{
  "n_layer": 13,
  "d_model": 128,
  "n_experts": 96,
  "experts_per_token": 8,
  "d_expert": 32,
  "d_shared_expert": 0,
  "activation": "tanh_gelu",
  "moe_layers": [1, 2, 3, 4, 5, 6, 7, 8, 9, 10, 11, 12],
  "router_score": "softmax",
  "normalize_top_k": true,
  "routed_scale": 2.5,
  "balance_loss": 0.000518,
  "balance_bias": true,
  "router_bias": true,
  "n_groups": 8,
  "groups_per_token": 2,
  "init_std_router": 0.0368,
  "lr_router": 0.00279,
  "vocab_size": 16384,
  "norm": "layernorm",
  "norm_eps": 1e-05,
  "tie_embeddings": false,
  "optimizer": "muon_variant",
  "lr": 0.013,
  "beta1": 0.95,
  "batch_tokens": [131072, 262144, 524288, 1048576],
  "seq_len": 512,
  "train_tokens": 600000000,
  "steps": 3575,
  "dataset": "wikipedia_en"
}
Below are experts of layer 4 (counted from 0) of a mixture-of-experts language model. Rows are named router (the router's row for the expert), down (a neuron's output weights, with its number) and show model dimensions 0-127. Each number is 500 + 25 x the weight over its row's rms, rounded and kept within 0 to 999. Numbers have three digits each.
After each expert's rows: "raises" lists some tokens whose logits its average output raises strongly, later layers aside. This comes from a sample of Wikipedia text that the model never trained on.

# expert 90
router:481454475495521496467511517487528495504532517468503500552506466522489488466548481512493509506515505517490538507514532525518455484548519454480519489478547464486523525525489495516508449486550533502492447518497493513498532497531493495530501520471493513529479498432499504545521503473474502525507462502496473464511432488490453481471524484505503513534507518471503519470500497485532501469529
down0:496465515559505482502489493478538558493502500470490533536500469469520497500481495501508473499503514506505460498526497482521435465510528536462467521489478545503510523537503449474491486455486483513497497521512504516467494470518483491524549517491487515497521496494500491485501521540565465499519524529519480515466553458526539504476483540474473480500493497463551477504489514520501464475496
down1:526512539478477484498456530519510499538507480533515509520508494494505484546529489499502481491473516477543444492535469527465495519507539509482494460466508446448475514487505487507498441471519497531498484533497487523491507506467509526532473478475490534537533484515523493498474514488519507504513486441520550522531443517536459520486501466508489510532496508491509478458495474481504538519532
raises: "ant", "ed", "ation"

# expert 95
router:496468466510467450480479495530523471496482511535543442556470465513481526463511503502510533503519507502488539495526458502501501520543519514518521477500496451538499526519465506495505451469486514535530541482495484518524507506523484507496513485479499531501472489501515486544494517481454512466490466490513480486525430493464456535477516494510529509515545500477520496517493508524493480454485
down0:512539509508497480481482455507494535461528459466521481512515488509494483491548480547485506508520473499514447463494483488534497480452472532514490486491507482481459478538499425477513548476447490488507507510492531517498477495488497565510485498548503495463515516476522538505511483500549499517513516513475465520526517478526529506496484489498488490472496530520553510531521518457495506511530
down1:501491516472509517490549499534453516466530503479526463500485507513500481513440493491518502488517515466475480419468543500538513521476526508510529488480516501515505499472548506519482500473517510505544510461455511485509494494537513508506500480491483462535539511547516467507526507473515483508505497560467482522497465488526492539488524451539483491526509467474518530523504497483478459468494
raises: "ued", "ican", "osed", "ived", "aging", "uel"

# expert 77
router:505496515547509470507503541501533479505486488498457531480493516523473444533468498475459499508512446496517485522490485512454526519523506503548512481465504482495494479533536496508508511507512535497530522510534489480558485508514525487454481471534511457463509486514498485478541503499492436502470545477499519534489510457475496492504481495431443484518523490469498509507498488521475532501494
down0:507514507513522496529498499517465484505493461484489497510472505489486498512513519448495524486557483467477545504501532520496540497544519479542491529520533480465504459497507551508511480469488557495506510515558478541511539518497482542512510489491482499456448485494499434477534485495536497475480518491512499458504476490467484502514462471488442445503499519512517520490505488509491526513530
down1:500535512485475531478514513457524539513490516489444502490567490536516470517500495479487515519528492516440503519472535502487519482525504505507521494505483497497478458495520468479479500503521507481502499472489507522466537526486520480487516477536499449472462524528479488511515484498501474504487477468513484528491491442515567508474474502513482478543495519500580491505528496478502544464542
raises: "===", "====", "==", "He"

# expert 1
router:501460523540518489477497468506551504498544504507553526552486469526512515513482481445505504540529512497519497499488503527474482469470477508530480512492506534536520456458489524503550483505507494485521528465486466492497476510474515504510482500468476511521488485487480507507542498540515559449495487495501486499493560493536539507493477490521505476514474502504492463492473480489467432509534
down2:538507516534485513537516491497506491476487456552510504535507525547479521544500499513502515465448511486514515526476448487494502491485473543526508520536512516509475503487516474488511487489492480486476517494470446522452465492492497547448515531481500507461488492475486511448481473549485540500520511457542463515479495519506524494503488486485474483508516489527530475515505493470510545494560
down3:522519503484503459507471522498504521484507512485525478512512553494527444488502559498457440487481542508479528503470524477502536557509533520444487485481517476493493531482509513476532519475504481515488501521508515463494492485467479482477513451524468522515489455520519519493489443501509486562516517522531499493493538474519479472484521492470557516516531490472521506480486478523491522499503
raises: " of", " and", " the", " in", ",", " |"

# expert 64
router:460519482486503508552484492545496469491502540501481526464493472535499469525507478490522443470511484524499504544478513516573446497461460481497478505498491507492474502490541495486496503494491524502486506516530478532510486528518493444498515527536521501534521478499491501470488514544499507526479459504465543508497540505503491552477517495479512499510455477527517471480467495533509440529504
down0:463503511541508498504486550490499519458488515533481510529522534475497482490480470541522566471493496535496499526507483489499507450496514542481466528509474522539497443476480526512490519484542500517527486522478435474483519483562461540536461465514478501502498533468511485503495496463535509528484518531487492519485500484494499527480516505474520461478488533498512515480499488487450493482492
down1:472482509499533539506518501541544487497504512489493439522491512515520485520498495525523539502487475522529525492512426458521531508484517517493454521541456508496500488496480422511473480494495503476533507481522479491463468484513489495498475528505504520521488457458503520521469523508499499475513536455517505511466553472529476488504495486514497482528501496518537523459500560529473492488502
raises: ".", ";", " as", " in", ".\n"

# expert 73
router:460477520522486539513502494447526500522504458488498516507470497544485454526540525495491510494530489480462461557462482529503471495504517457528489486482496513505527479522542486476473503526495539512490504467499533493466477488461506493514469433533488468487517538512458494509534495487506456468485513490453492539504525490522540495536461545527480491516534504508511492500497473517512519512504
down0:493511524466495500483486515527489491502443523478475527542532487543520504485538472520478466502513468468464520477506492490486500460509473480492489502467482516528453479513469493500500480474491484503514504501484505509504478550533487475521541491508532501492511522533529491472526507483523516527522474541477461514485486499514511503522446559500514481512543466479600454494522490511515522482508
down1:505498539505547474537533531491527497506486510506505517508500492493509489497521511521496493506439511466453506463495505510506465481511475485476499518521515515468535522516465524519517486537508495480482469527492477546470541531500472463497510484481534494513498496532505542463491503496536549504517505449474483547478518468467531493512425477527512481480520521491538464530508466505446496474476
raises: " They", ".\n", " He"